Experts of a small language model: 8 layers, 8881 steps.
Below are experts of layer 3 (counted from 0) of a mixture-of-experts language model. Rows are named router (the router's row for the expert), gate (a neuron's input weights, with its number), up (a neuron's input weights, with its number) and show model dimensions 384-447. Each number is 500 + 40 x the weight over its row's rms, rounded and kept within 0 to 999. Numbers have three digits each.
Before each expert's rows: "gets" lists some tokens that make up at least twice as much of what it gets as of all text. This comes from a sample of Wikipedia text that the model never trained on. Tokens count by the router's weight.

# expert 9
gets: "s", "ing", "es", "ers", "in", "er"
router:493549448485434480525543455476480527428529519582420483544536519434512437450425440467469498535511519524561474518466415537512558535432528503472510484485462476478438469533467478530438494502491466
gate0:548531551538463455404508487539510568442439509539455447546457509519455427597555492521511556555461515496524489512556454527463468469475450516461482503513565453456536531473511589546479492489481512
up0:531469507528502484390497488465530575577435539493552460488455478521442479560509505523510462541490509529419464497491494523429504481496454585470475528462532546528477484403516510521480460537513556
gate1:479528529526494492502439535549505491520526506558506440529466523511549484464451479494504557516519529503489524543528440433499503491457431457487478487437407504451557521481507566471481502436497491
up1:398513515512532507513531446480506471479527520476478521455495504475558473534502490563491572425488461531513477504507415536466497539479485455533524551496465448561542457480533581456537511541474387
gate2:512406465458455523516471468474495482439502576499479529513483500490593472506564515542541545431520475507455514459474572499479523533486518525543487510450507500494473517451500482557575438524460501
up2:491531438512504448445517497537505543448463529517526455480515537479533497534405512454535506415460448510523499514591527519456566495490534491485478493466488563486450482568482549522520531477485522
gate3:476501436519464503498485514578541546543504520486531499437464499542465514490396476529484503528537478504577503523572481585440479471420602587513478507493521476497505402515444477539547571506542485
up3:515536455460537516430493427420507462562460470508538554525448472472521546489485483448493518443494598416509520505412530460523487483555486504485493568518488477553490481433462530510533514533493488
gate4:449504521492488423496591511464464491490461493538477465526523490533492499546507493455551500465481439485498514493500502462539484530440604405380430509497538462502478491487492562514461493523431444
up4:524592525423435561565483497462469521559481573575474496499534519491484463538468448513493541487514413560536464467527434482488558553542484502486463564477542455513554525503478538572471502469499562
gate5:453489513543477518499528501541533490485505401438574496502583563501504564423497523489418480455482500501569533411510489545530556473496503533417533520520446507506490504540469558463483471481467483
up5:568479476504418491458460525482543543486480480528510454472449494514455504473520529546475505510528536466462480495491478493505500495463512433474453557474515521497440544484559538420495425502544509
gate6:509490486523499510444539518486544521494583542527537475490515506445450455527480509504550557474430455467500508482530507489486495482565505592544458486490473479401497541453485535520484444532504440
up6:510485525513484537372546465465462503507572483516510468468501487478477464557537536451469494466567552532550548457563535479502424464582455570506528515462486489529485504486492447474478470517487490
gate7:575493470450516472495505514482459444472482471541518475486560563471519510499470575585521572500541536596478457470542526491508482495477513510502514557503469498519499442490438467518520465563487481
up7:522481476517539524516411520481562560583450546466518552482574543495478478476515525463477474503469475526468487485484526436495574550478445606407477516497498477501524550556540545491527459562539543
gate8:452475463530540472470512484555475509496423480473462438537577525501526525546448522448508510477473524485547442489429502457521464531520523508481488455564490469555576562493513457536463443484487447
up8:532499475520475492539491476429511475486479451542434600498545403443431552484453487535528539559518485484558603509456530483534506454491508518515472549542476505574505534547463503536436483465513494
gate9:416491505448500486507444511537543453478514441524526481564500521569504469530521587533455512535469540545510416470559420487484523479505524506498499479475511494468513548506494466489456440517520480
up9:494492543518436439567460424557468544459471550510464548425462541547459493555465437471553487525435501521488434445473499476472478545475521536540491477524567547492468434399472509477508472514502519
gate10:491503490469553476474490485480525463472498510459476521457574450498506577550518534547489542502530541481546488502458509528452511437466522525504542534526504536533518528420522426508471566473510465
up10:511493540545454479510533428520521519522504508573467480531512491480563543543447503513457514520476468480424436526509562531516526515540513398525524567433506451473433427570501513403522452495464512
gate11:442502488460486560513531477483578497472552464511512529503474492397501551498490498487472473507527514548470470521432466541480507570570522460515519544421507559447504510479593528455492533487453446
up11:533441516444452490487535429449515533488511523511466513452465577542474581475500513549469435484448466443437539493531437541447487524512450488497523538495478517575469492490526533445480506500505503
gate12:445530502518462530513567538483504459462437502512614542470591490484538483477533494526424483499499443442537546471545479538475574477515470500552506524473447589451542526513579530541432510462463540
up12:489419514497465442498504515556525498541480533467517588475526584537440474522503494493472546493580534492530516505514482478525562438544469477479544529502479476507531413518436444488544527523577535
gate13:512551460473532398508463525482483482497475454441489494453444494536462463572500408468482469471529502523521480539597503502555461514482443558500431452501452520427580494486560534508510533520490508
up13:519559434529543491544522491496465438524510495547532541479506508502498443447420472438517452388495537469516415453526471510462441541532486485526456478419521441439512488437553515560454463571483585
gate14:510499493518496577551495538489545433489454453476528562527491513455454572479484435536532493463451527524530449476439467542564494489513452518456520450507517513515496509520549460526462486525530476
up14:583508473408477484461528521451534476555497484500547603524511546553539560484486504522531545465537502502488480437529529494480453505484469533462602466499484459539424532503598496535444552456558519
gate15:515554465427477514538462406477496554505515522573515565508503482527489408420499549490454525556466515493551535523490555488516511406563509520486432445500454532537501520525432467532539565503480511
up15:499575556501477508466516457487503508552506509473525477448520493502439437463569542410521494472436532565488535508506498448514511494531508575530417486462506542551533599520489446471546487500559536

# expert 14
gets: ",", "-", "h", "u", "an", "n"
router:564522431542444494535486509475557458472539543554558559498529467518578535433416497476487520605516495443544520485465515573504462428416550414517471504486433511540551489499526545469487534509367460
gate0:468558485540457435485451551527548463476464503528445573536496463490479453389451519502486489506461440517535478518525480522463511461522531458445469500487487501487512488502519472483486577536423477
up0:540466511542465516527474495516545521523456509584470507476551510479481485513494458491433540490531473458557513450488541496535530471482499506510496578537565469502475533431537456480478507600564475
gate1:426521422443490524393496525464457484515483454474508539446499406522482562464479540483533451444445492478481520475547535506518565501515534461564487577513527572563551451541530536412448521546516482
up1:549460532553502471456472509510469492496490544516499575439508519480541481498492486511488575543572479500545471478507511519469502467506485526599496560482466447491499473458514494509507493505506467
gate2:511529458476464493578501519442538498554507508574506514550488594434444410515393490455476508476555484517542509467505543427444538546516507437480437472452536537548494465542484519499484519547504579
up2:487524482480536515467466598510486550612467478471551518522502516550509459567480443467468505441523435535524531562511467448522451510578545482535487464495521477462460417482502514464519487470499471
gate3:496497556499442502475528520521521493518512450469469506524461544494544531561508482555501524494554477531525498512500447532499517506526540516456532526545601418459504508472542569584526497573459537
up3:520479471500470527540468517430480483576524505464469491578515485507496451462555522507516500503473463407491485545571419476497529503526481520459451468456461524478458539477468494449570526466502543
gate4:401482404474470423527526486567523466464527446499548531543502528458460472490488426466489445485541566554535508516530471509535533439458447514507451476524506528561460510508455489505479510520493484
up4:527510541469473473489478504557480495475468490512535443461453543502517491524487454483535550473493542506523502479489469406507485494431498496488498533479510405568596508433497511452578441491495501
gate5:463523494463439536544566449434502445494527518490458516526523465505556525466551457530512483513514425389522503519401448536501445492430512503483529534481507441485482529502457492513500534555464540
up5:528483504487553443568512473516500517455532483522522502497496508451513474503589541457495527499494432455503495534498471578478513514535468510500491513460591495571506498470492440500452483492490561
gate6:496415537554462496527483547468563465477502479515528502450531420500499524529550519440534468521447461457562500493516449506522453458539492508478466449412519555442509584617519494478520524373529482
up6:483489500454519488513541503401517517540539501530499515510530444536498479528553521516474493529530521511546488589536436479536583491456529413520518515517461576450477533543465426496576484460522524
gate7:471526481478468494527506525501473494484463530429499572505571435530606457556435499511506441511514530490502466533421520513471481545458466476420607488498508442487476517509533493531476506501569541
up7:513501490513499488484480493440525446546536444432528491449487481453497562511533520508480528484505493503502571504502461482493495453423545524484504511520485472512455552447515514468460517484615531
gate8:574491541508427463423492577477467518490514501481565520538576438505473533532417543505540538556428541531612535499471513505467464523512443497513468523460445446494493522493496547448513541453488480
up8:486481536487466416466488524541584511512499579470508529442430517457522526500463463545567493468534518523484474526503563493475486468513487517527458486525499481438488486536470447492449498576524456
gate9:531472501438550449502531430559561558507468554467499485499473482544507496498509448501498484521480515492481585489519532521556532504485511512547490548519520498557496469483477512523500507446526521
up9:434490572490455558417393451500519446452444489519475461456541508520494457497463541518466562461480468514473507489381466523513578499482528473514547508419545506494477491497506485486414498486458571
gate10:537434506545465508461465492469418543452496480488513530523527471533512519569541504468466431601528470451512538543514444522450525490453526439434518444448531486451467478527461561540536534481486451
up10:528507534495476490441523494512454488502510470565498553554502509531506475485507541495536520480506515471511526506513546497485491477501493502480443485495446537589496507547503508432517508479490525
gate11:495531467497521506579446462467475496541439508524522505502532553475544456481479551488529498544560506523494495456423466560525497591453499488536488463565474474535552538472575530490455432479551532
up11:527500513464565509479513538485500488506514541474500441468541522497534469500498489463577446506440516510492515404494478528509543458456490565512547540503579478528471454525521566458467526478534597
gate12:520518505545477503459532468471506459554475593508540532542565553516552515508542442461499487497519476518531435560502420526435480501506461477523504525472472511497485511503474510513464464480490437
up12:480432500534493456498566588497416486467510499476499461535452491478426545553451506519534492517502546540496441533464510553513536434530418480561442497470474558497529475502589417519487557541517458
gate13:437511440527468490467488518471451425520473432452480543493493435456525531498508513500518556446492509479516486532506494475514470499496549484398494495518521561468586484488535497449479495455507539
up13:556444466526531539492529576516477526447478536519488459511538445536582463483528562545530541452506474537509526448467479450539519460497501457512464414526450542498331495508495501539466455489482526
gate14:515531499482447533496530493506463415479596533516537497465466487519511531506520506483532517530477478550478452491431444486451466519508518407531481440509504492466482469465420495436532437477453520
up14:489511477491455476475511526459442421498521559510503524537534564515538487515506497518453489484464487438526475511447475501458526542437476478431493506553545447510486466573483457490476495459470481
gate15:515497480504478490502564528500467534495463438573454425477597442466506495517509599534507508481510416432515530464482560480508603445483507508563489475604486475534469518551552481500556426527517448
up15:465490519532552556522545445454506487469552506556473482487515480466476441513464516461473562566509507460512506541479432397464473489517566503514541513496472506516450525477524485463509499437454503

# expert 7
gets: " the", " to", " in", " and", " a", " was"
router:498514534487533432537519490510473525511435573529470450410535518457543499529574517486510538506552463490486511467464537446507537405485512465530543491452554500554534506517531497474539542518503504
gate0:507453515524517457502554482568529440574530554478548534399482550522456428542492521533495520490416453564499533541458429484487503505516565484536460464483464518529537446420555516527505465410524467
up0:467566533524538466459522453473504511533422489475542495488534491528475502471495550550536466419462447475459478491541533470497446505502513536415468545484452449494493517448456466438533474502488570
gate1:514566460490519441460527463391535468453487455428462519507490581563472440465493490479510503483544483517537488494494515489527555515518520513518490469539439530493505461522480469492493466491433504
up1:448444444452555509437437551440529517492481455489511528468500494465451523549487440498443481539517458488472501534476416515476518450502458494510511491526463525486460483489567472540530470441479515
gate2:528451482508489456457515535531562479557504467533530489476484495530462434449535497462451440477486528498508559535507559424459425426485470464498508437477425506574518531529516538473528471525442511
up2:589458551491519428494600540539530508578515493534523508533477523487448496443433537477483521539503490498528477473481569496450447468557506501499479449501520466472468452463522491520486522525488508
gate3:473524516508515502485497516442517504414577521476542525519565565526483480499544493567481544464523485518493445471565477518496549513586531466480484516535485488500507552494335495470467520507604498
up3:585417503437505508425557496534485484612489530527505509491493522529451542498477513435467473537516435491460505517490485505539450483515533495564540515501447440464487467486519473520548430488452550
gate4:493516480565493520453502504458565508470560523583476503492513484537533469528452499489499507432409446531504425497463468470509455530481509538519477475415530410506451479494478429475411533473472477
up4:548433464530528453510442459517466512556517545475512445552436504518567509486486407571449512493461480428401567509584446505506497439457518533444496468483442493467583487507510574537516524575494503
gate5:544527397539514519507464509534466502488506512469495549525484521537524516424512483455453514522466538458574554386542478474459502517509453452504519409530483583549510507525514520437428552514525498
up5:483528496489501460523551500513519496525490538508503555487455548520459548486453460518502542502522590449504473487519492443505446513476477498562594500485485450510567492557527524502522497558487544
gate6:529510553518497495465482460579504546545521528432558575511527545447562503454461463518516474500442555555518507500473525545463455443426553498479544523462502526506516510555464515567533500530458470
up6:514527497508519466486575471472494464462474537463451433546521477535501535431522458514440519482520526519513543559523473499552522462498490487456489466536453510434422554515537553502473562446518474
gate7:473522499492478528505470492478463486518456447468502488472501615482476435513516454495547495503484516495511468523479512483505485518493423496427486531503457466542475522515517503552521451618475569
up7:520469503519546555444555424487457493491519587519419454479441536510530428517465515528558463476530519444554508508562478465542517507512550486475480463505479559493543432435470493466476501561475493
gate8:586566451466505514475467462454393503505495475426490451464503481573504566450515552502515555452503492553425547466480528478522519514437536511466518508578497482527519522414509481497491434537444625
up8:500444476420508464482504501442442418466437538537439511483568438538451528474409521525460494496510537505445542458492487467466505542491550535499486442519524506515468540451562449469522475497526545
gate9:493438450523462507505503542490464486466579510533529545501515477486491492502483456598588517533503413449574534496457530503461487541540521519500437519525462504511550492436465512486468503424532433
up9:460519489476551560504584498486564495554469495534531454527505492506450451556506487520466437445485497480451454532501570477504413495449441485464594511520534462519479461421525534467534507536511449
gate10:499489505438463503472499477487555488452489522472525464461566454490473484515440544512466423522436500482470405506471536486508475542447442534446496531516474484510547511498543545494575520504525542
up10:539493504457500522487491490466464520535477474445469530420518466477498466455431514492515489467569440464472497492537476438524617524504542487603487518571530477525492447419497436510529484438532492
gate11:520472551544480499506497496530419469462525539436469475480510520462467404482490468488519536522527533491537467522481434564460511435476447533505509572512508512531486519544475495481412556493502535
up11:509478508463478525541576513397438488477454425463492518462501570544447558524514494514460571446470497495515485546508476505547480496494491522481592423504458451465565548490490488519487492474442413
gate12:470474493490506542485479519490491417583475477480441486476518549512521517557473497440462450484476497528518505481498568520443523442458464514388521445453470426453481498521505589444543512540474470
up12:485505518466503524453525490457518405528509397479485475507531463541547550548524533451584465465467567515503524532482560446502562469502551464492450505494486515566574501441555527503525482527464547
gate13:472471538553524500518473545537531577551535480462571494539523475540448458452492462424488453469493498441395480419418471437457500506518481404610496464504466462538550496499541491531506580468490479
up13:519548491478461423506498467430538506517513540526532519528479554508515558554530521490462442503536513465605512464476504514510436545501554404511486458500552535491504491499486466532526485530492516
gate14:513445502487552486515510557447528453417519491563522492500527423443532526514419498470500399450470465565454488524555482531472503526479523511433504570497502477477559500486537507513489454457505530
up14:537479470537500590511554526487434451524527525469544443474581485490487460497500525460502452468525469501483505513469504465492523450452505513394538537549487472492560514459563501538492454526455463
gate15:515591471522557524483569484492511496507474392484482571456472488520502513489539447459530484494477448530466521549522438502498418514507527406507532489518486432468483426519471442493435470458515378
up15:532526484479564492476453528483530508593449470528509470502499440550533517511479447590533510510467497502530494467472518525449480572499486492521494470494574471508463544583474520577491501473578515

# expert 11
gets: ".", " |", "\n", "==", "===", ")."
router:503517520467549504410573490508520473496510532420503499501481523500496500558502522502494429473523487423471525469539534511501451549529487411482534516523499481415551468500525433491457473456431484
gate0:421511478445546421412481475541543496556447467486476506561466458490482497493474512498547480510521470497513466503549561493537473470544466463463555496507543577463506482517549507569481451517483539
up0:564517429522529501438488444525486485507455458531481483484519480440502485447510500468455448520472482424518438555538524550491513503533508541547482498524428435482487556538494469485466485433525481
gate1:545488438513471516582453561548479513439500555514501480544520572478513561518440458489521500521407614519482460498491528501429549536471534428551496539468534476551507478460481524506470534493481491
up1:585447482530489484545452549510480431560471457445560477511521459430496510541447515549481512475563542546499498531455464437497549436545485508534520426527560510471520496503525531456467470501509415
gate2:501513465547516464491503474534483483520503519552453556498466516483549505475533542487473496423530471533500471450493463530539524505488485433470535484410508489483509475580432504512516466557498441
up2:467528456538543441441482477542528443569579556450476582445440559472445558460499492508527482479510596483489482454447491515500506529478491476514561491510560497509540502538449501488542385476472516
gate3:507479530595484402481490442489485550558513512546462538484417512472562447545553532461490505536472487517508553504509469463520528409495450507469523487504489525527551463451534544493489472549465576
up3:540464411420525453491540507537560526498521427543467455495504546473555574579459475553599565516485482467563540465456502486515532503544488510435490507569482506522570536545431597520434518424506526
gate4:458479514553465489437469461472535444475474488542500476387548500480492433479447464506538552518419522547550574450439571581589518587489523532556471520421413517536524546545530482508530529528592544
up4:404572471481451560451506493474530469484498534551507534464522586424477516508490446456534516501498563410464463539534503537459477505497519548456512447491465514503483499472528454503518519473558419
gate5:482490528499509552554491510513436519512511501510539530476540427451530534513490539457509495552552513443446456487523487450502486519428511572563474530553484454517480579546425520423496521531570541
up5:502541452503496450587530454496536492478523540480507482558495534526555488510473413504499481492464526545541552516502508482511496510502490496433532531434484528525529511478533537563483517493415510
gate6:517422587523557533567515464464539501452518515472450439454509477575473552485577494484505555499538490511492516483582524495496507567448554510468504506515507524517495541545503487539461505500556486
up6:560423477464513444433515540499557593528500523496493567549588458481481525490513541467492516486490505515567516515515535512461523613470626492486516480479517485447462538542483410453474488468558499
gate7:575391492564417496534468455473505538543461501463472479536470503412594478483540468543514481520517453518487466522485485470566467536506504433470485491511500422528480540476469514475525501525513440
up7:502473451551430547500489451542532513491595475501392418515451542479456495536508443516545460449550423490463471561477490519520537605488484478440578602548472468458458530512536531515460477463514485
gate8:532514543532505492443473540546550455537510486463512406525471467465475502474504466503510438434474525588577478512415481425488461513505482480482550447467473487534497423555459534518451462487503417
up8:435490544556537530458590481537519437461456564503555499447489535523522541522476483497467529592573464586500509525499445521561564515426464583455496522515524529426499502505515480521522526480515553
gate9:479527540546502519502468460435461531546517460515498563459562443503515492453483484438521491509465479459498531495500529435480444588485501513534412497527457505472478485480563517526515513542514514
up9:497516524569487515563521542531490491509527486520482537492475483499520446447505498509503514544479549509495473523464482461523527530458567466560495460486469525457493509476537486483476489467462565
gate10:518475497459439417480485474481569518506470590502517492488485498414486466458529407488434558470441539526516480486425497488543511489492557465508494521507616486548502552597507420460538473524482561
up10:489488579462495550459485475491539564490420514526534475516536512535523521454515546448441419491498461604448527448519470500462443453518507436487567500534472426477463495574478507476534446483506548
gate11:493516550498440464459495581499578501418482490494406473479503490535485526481577501500488492529548540540529568509524439531491473492517536488494508438500444522456543495514459474455434459485530566
up11:503535526515555497508478587464529565490521470514447454443531476461479521515554476488530458454464573579452524513480546577575489495561495519531487564505523548499574500484432488488487477528470532
gate12:497467522418470496469446504549451471439592498448532524443477458480515519473592556485554457437468523475523507476476498474525562535458514520559467540466524457499535436548488520522555509507506492
up12:555523545527515488457549517448531622478553505523478513486483529495509483439456565439455520516467524555481517553513486449367503497513516425540494465616537467470431489370484478502495531457515518
gate13:452527511511477463510508431492527508459453431521549416543524446439597478488536484465492532518500474510600503566552491553482511463481513496476524503581428532528533537586511505504517447553500504
up13:523510540480533398489547520451519463536496493488525502551537450454504486543555504583553476491538502463496470480558446453562449474582492508545541531440550522472503496531508479522513532519507562
gate14:534441493480406460489445504442476500510489524465501484502467478486557533473556472569515565491478425561554464506451558513467459522476413466510464474533450439379477499542529535442508479495483569
up14:493480562515586501525516434476567555434532494441582471470554541518567592467508517515509564422531506497475503486529466452548539517463512548576492521537445453548490551503511438606506481458509465
gate15:429556499524411532504559472484435562528483488490538467455455540530510476591444466515482484548492510493503449541456481414485481492484517544475495518543498488553524464461528428501462531528506488
up15:457470475521567473491483553556492548499530452483479538436461473508494510448526525460496477481456550477505479548517537479555478544548492503466485490446528471501502464474398511523504481532432388

# expert 6
gets: " of", " the", " a", " in", " to", " for"
router:475552502487541429525538516459488516503428509481490463435503572453602460537537500493516546463552439548472469522501521492520517495458508474494530489419517465500496505468527463464538529473481566
gate0:458510479494465483434505535532514503427538472491485544417430444548498537513491498488480539494443524548563634514503483530495537485441480510520489427469526509491478509554569479473467494495609509
up0:576578531519544417483558530539507543601469472531518541478491517470556463514595546522503507565471480528479403527450438438411509538563478487449442418416541460527456469537503534539511559536472489
gate1:465547468504467503490455545489428493493481494475515522541458444449464537466490503554537438552484477465451493486543542457475461500477484531533540441515490527535533497461539508517532462510472499
up1:517487529496479483412476515500554532458480476558563527474543475509499453555488547546443524528506522527556479499488501493455513481524547537503533518466520523552491433526491531528497519518477482
gate2:498551586519440518522484467508488533557500473414472522554483438420488486491490521472493473457516429466508452455536483454561474448519571496440444541522558456454455479504565455524533480575608429
up2:503528470518501414546490487499500491491442526493528481468441447487535567537544549545548441475425535517453538445526483506501499477504461421491490497484521452555479502520542518573503513541432473
gate3:419518455469505506461475532517498475500470520511480529456476524438463492434449518505525488479534511447490490525472461524513506485471496488502435547540547516460496442431445500536546502492492521
up3:498557532516479503524533489495579404512469519475493496472531438444478502494510521478465535504446499515541557454555560421536459453466575542488446440514508439516564561499514464425413485459488420
gate4:495555472508499530453554490486434503417511470420549604507456495512437496474448450481527479497552465530425474483592462498502516551454502533435553599497507479442479501550514561533534493521490494
up4:428532451513567477499559503489486497500452528466487512504498503488465511476457448501545416500530561491520549513511492489537534519447447456494527483500549587496463474577435502502569493511525455
gate5:508487430514527562457468509521508555495514560510494428441500483498509462428551531467571507501501528621512486460510565528519491502418468469501497524546426471495559562451510473494539492445490493
up5:603500588498438549545569521519488470517494533566465487562502459498519457486447519541528578431556543445459434562541426460544512457504554581514433533493535553532482397490513511534440458515492510
gate6:504486499477463504502503494452428513499586472541411523544522507490526503512528449441489493439516476452517462459534399491513504464513574468487517494534438543449539518516494484553465437488466505
up6:502524493424472480578561474440532490523496518439480472439490468507483523518548529449544483451444467556494514517502506556526577577469462549506457506485438467521504500426449494528472549517473542
gate7:558421430469470486502477478525562499597483493498505466543471434443459505462494506511537490463518445493521505469491569480534554601539462527494538494518505475505509477439449520545421504521595504
up7:525522501479569484449474534508561552541488469551440470489468473572514468498509514494505499455501509424540472456520506567499539516501483502515484519541540492473469470563556516509487498555503531
gate8:484470459522478480500537574475500479504463512492553524495468517556484445498481502531466455466482559512501469485489451522523542551504470529530515500488476546485549522490505422505498525518534548
up8:541491507485529523517451464447500444492515441460586445526483529457469485536444573482532426457460528496497459433485448497518520584495469432504543513450526557496495474589539462563487540473608554
gate9:533569509497579497504466450520514491514538476539477509490468472498486517531427513542531469545514480503454424491452525540520515494468517473494480437547477530432441458500553482544486526490497485
up9:539587468400498458510527448566456503480517505455486460527477564465478487492488511380518556505545450484506435535492446579427553471506524550486512486465538589507582523499491475529503448577529527
gate10:511457501491440420408556485499521467538456493467523465487531511500532492468545498518507532484514534507511522493569442458456465495487534536441449594406431447508480519507518477454480497434475420
up10:525517422510597505498444536444510498532579562529501571571482510488548493498576458498467541472468507496485572475488460540495613531528505505480477502477442491565504465507476430508537550520523568
gate11:433534531549473500565546520552527514544508495437426526524501540500523481484571467480516508514480539502498432488484542479387478484510532523464559463564503521568461535483478456526497478556468496
up11:455487562480522516527486582495428560503498496505408514536469545521539572532523481534526468415507455468451511504447475520545475536533513485471483481511487555511463546456449478513522532521543533
gate12:517491521431521480531515580466484501484508521522491478491541441537458478505494504554496496556575518484523494539529456438513539551433506456556624476474491457446527490476485534500498512527515563
up12:444496519493397454548520458449449565458440509476519498486542514487444466522515536480537512506539488527482505494559497541582489510533510466538432488518475483555538571495427499474513532577422477
gate13:518487445530522500501585470532463499564475501455519486487515491541491509555509438513491491487517479527463565459475502462567567567518543526536509492448561391528482519558502501505478489582475496
up13:513456496550610521485555516524428544537568535515565503527527443460510551495522442541515463559550427532486491459501521460434498508515513516480450532461487480405527488553517514458520551478514482
gate14:534489524521509490440478527524473512397511496505478568461523515485478497442418518440518477496509537510486500541486491478550513489493528548450549488554458554500473560466543492476519482575431475
up14:516501590492496531537521548462549461460461489561464487516549494495487522479394521497474473482489465519472484471432454483560553463420563500522516485513483431505516495527513489478474504443516550
gate15:479510500505518536487549510529434561481528472472458424468573524496513447499497445513521441497483479429502474475496521613482519461531481471479471498583498529516437490497416461489504506531447442
up15:535526457527525544439510504558477560516458442470537455445509497535513441442491459518543509474509454527517478508515533575518490447485488417482524421551486565586507546514444463501483487485547493

# expert 12
gets: "–", "o", "/", "-", "ed", " World"
router:497471472507518428500497505488522524499475537439440555511440467527486453515509523514557501451438457476503455496499546561496508537543440596530458476454538518458558479493556543516577495598592552
gate0:535472491449551505514459546532458489493527567573449519477508497475512505541438519533485469451543564500501555546487505562493545501544480521456544532518535518479474489386552486480494491535477496
up0:472532535490530466576487394504476499494493507488478538485478557564490495481473428446506435519431471483458538463513459545445512495510563465541597477488503517517526436434514494423492435439462535
gate1:629493531494493434515485430483493447500472447466518399544531463498488494523545535459487496522503509435513570544460476500436489482481513516484540508585534507467473481531515526558383468578524474
up1:556486474553517430512500427497462474503448510474488501541491467494547502546534599437500499547546557521521547470514547446510464474536496440514498495521475492481427545530513497487475461483585473
gate2:548515451513566522480523463407564593493527507603550600498478480440477472530549457471451490519493523459518516449397476469523526561581498512456531498526541558479470434446481486487498540484543521
up2:497520504464526447516477595533451524506473501530504363495538463497483468466522573450437467554523446492480495518441525557509521517515517472551534530479520436445450497523471466508445471516495513
gate3:499555483519481513485506484531465535511438564482494522441421466512430497493525564480514473530408483508538556491458490593452591541505490501478507523539508458507534535481590478451464473462514523
up3:480553494522496501558574526438474515512513555492433539467489505446441466477494523497524506587485457436464542489538521508517489489402525488442461460528490395569473549459448463526502511520542454
gate4:549544455568513530508464456556588472531558428474490562538506562496508477519495488497451555462568499431457476460448536520539446558546544490491499453478504473476467499487477527520489556555447450
up4:527485498484500470472529590550506442451426467470510468535533452494497536494469498517490466419507508548536572466486479493541530508547460492453571439510485533537552533488463570469511430533516519
gate5:493486574503455499535435480493472515563479585477464536506475562490485513440553501501522580590529557523511481521522544486525448453560464449444513548466480524510491514515606574476435494475459439
up5:464480445402490466507554530576497466475518510474598501557513531531535486442473481469536461456472495502541419521519450482436495498560448502497536537512446507512399497517481524503471520556528495
gate6:533542546527499472543478492486497465469529484469525410490511503522536500503477420528524478475540546502453471456491540472422506569531493491475541542458516438517522461467476529523413487460475456
up6:496485433512490576495529452401502525497553494545500507568484579418495525508449532539522508488548556499465446542495435516466490557475486472522540439572433409450493566499495523416569499509521526
gate7:440521591469468461477554506522484474505421560497546434545452467567514514448536503476495465497431473488460502551558507508529490535513523532382487485474533524487441509467528512558434484495505427
up7:581480542478493467539501517553450527549486499481491473565450472500554494436529529524535528523437437572493466493463484549528564544538480493478542539514524570506551509491453515483535462437512455
gate8:514448449446506568469498480486504482490443484498529535549505467414555578469442551481482557452570522486566434468556557518468543522487494524474472506504403490490530478496573576552522525525511514
up8:583556483480533462534530407479495452547468501513492497474597465485470450574451486459436480497533495473478553590490515539467499486480518442473471485521475478551550451536484520501505479491505531
gate9:493438523544567536474507576510498500531531561510485524543406513509523520524442493536500540522548500501545480543591397417533496437486511471480515478482500497480535497479478460506458546509565456
up9:513490433486486506608544464498503463510460522484551535478564513506501537468495461519529459553446381538539548531508556534578516557499510509441450476470537508521436522488472481502526578511492482
gate10:534464535476561540524512542479509529509460530488431486458560547505513409454574463461511483512530532439547460532398524550396502580459487565526522552440606520469465463529542504459522518525492509
up10:470478608514506433483538498468560480532533500542530521535539591522407406489548532541469509429451450525417472567524494563498512536536496533556526456434580458546464536462511498506499513481513505
gate11:483518463465553545517441491488490428490508526470555457519512470507525507519526451493464461552568489530458411527551513431560476494531507570490522512433546518506530570487516576477485480504548463
up11:519442478496520530485497549497541479517453558487562458541467485442542500510420533506438514503523404494494515467477452531498555477460545497515537519456556494458483524498520529532484542500528467
gate12:460478521560494514423509483491499505555517441593481445495545395582604464538518439500468502506495524457448521515512493525539453505504575529505510515488472427496476469523526504462458504504510501
up12:508439503518437530552560534483524486557481448457512414454542524492497555534530491478499502551421439451507486540548447430526465454433490495427555503530472517472527463495487566596549448521586543
gate13:497484454527482501521509461461574431469477542506560530474519492493449511518499507470475424486507546460439434504453468535457471474513534458510508502526518485416493514525497560435521504550554504
up13:489530534480460565500503475474480420506494548434524528511557473466562513575496472509488459484484421577502533456456502498463469543447537495518492576414484559529405478519412474470456499474495509
gate14:500503515525532538415503512458467566512500490500522538559528544536461421579474501489513510493451506528582511489474519492532543529493509601506547531527445498543552473535495477535549627525538438
up14:570448475576498463498441497422542454500473388573467457478507489468526550549553481512528495511473476482531513502582486548526542485543495513471483483488445501465550406495508486543495501514521565
gate15:480551495497490495538520505500473525417545534469468438540544539471392490502464538553465470526465467497518460532561539453508480503497509537498442469556505544469464550533526528525533465532547563
up15:481505556440491479476483509565494460530470505464550461511514458442449547436462558437483516500489490546529519516510513505396529517474506442463424475525449473550482554523399476537506497448484485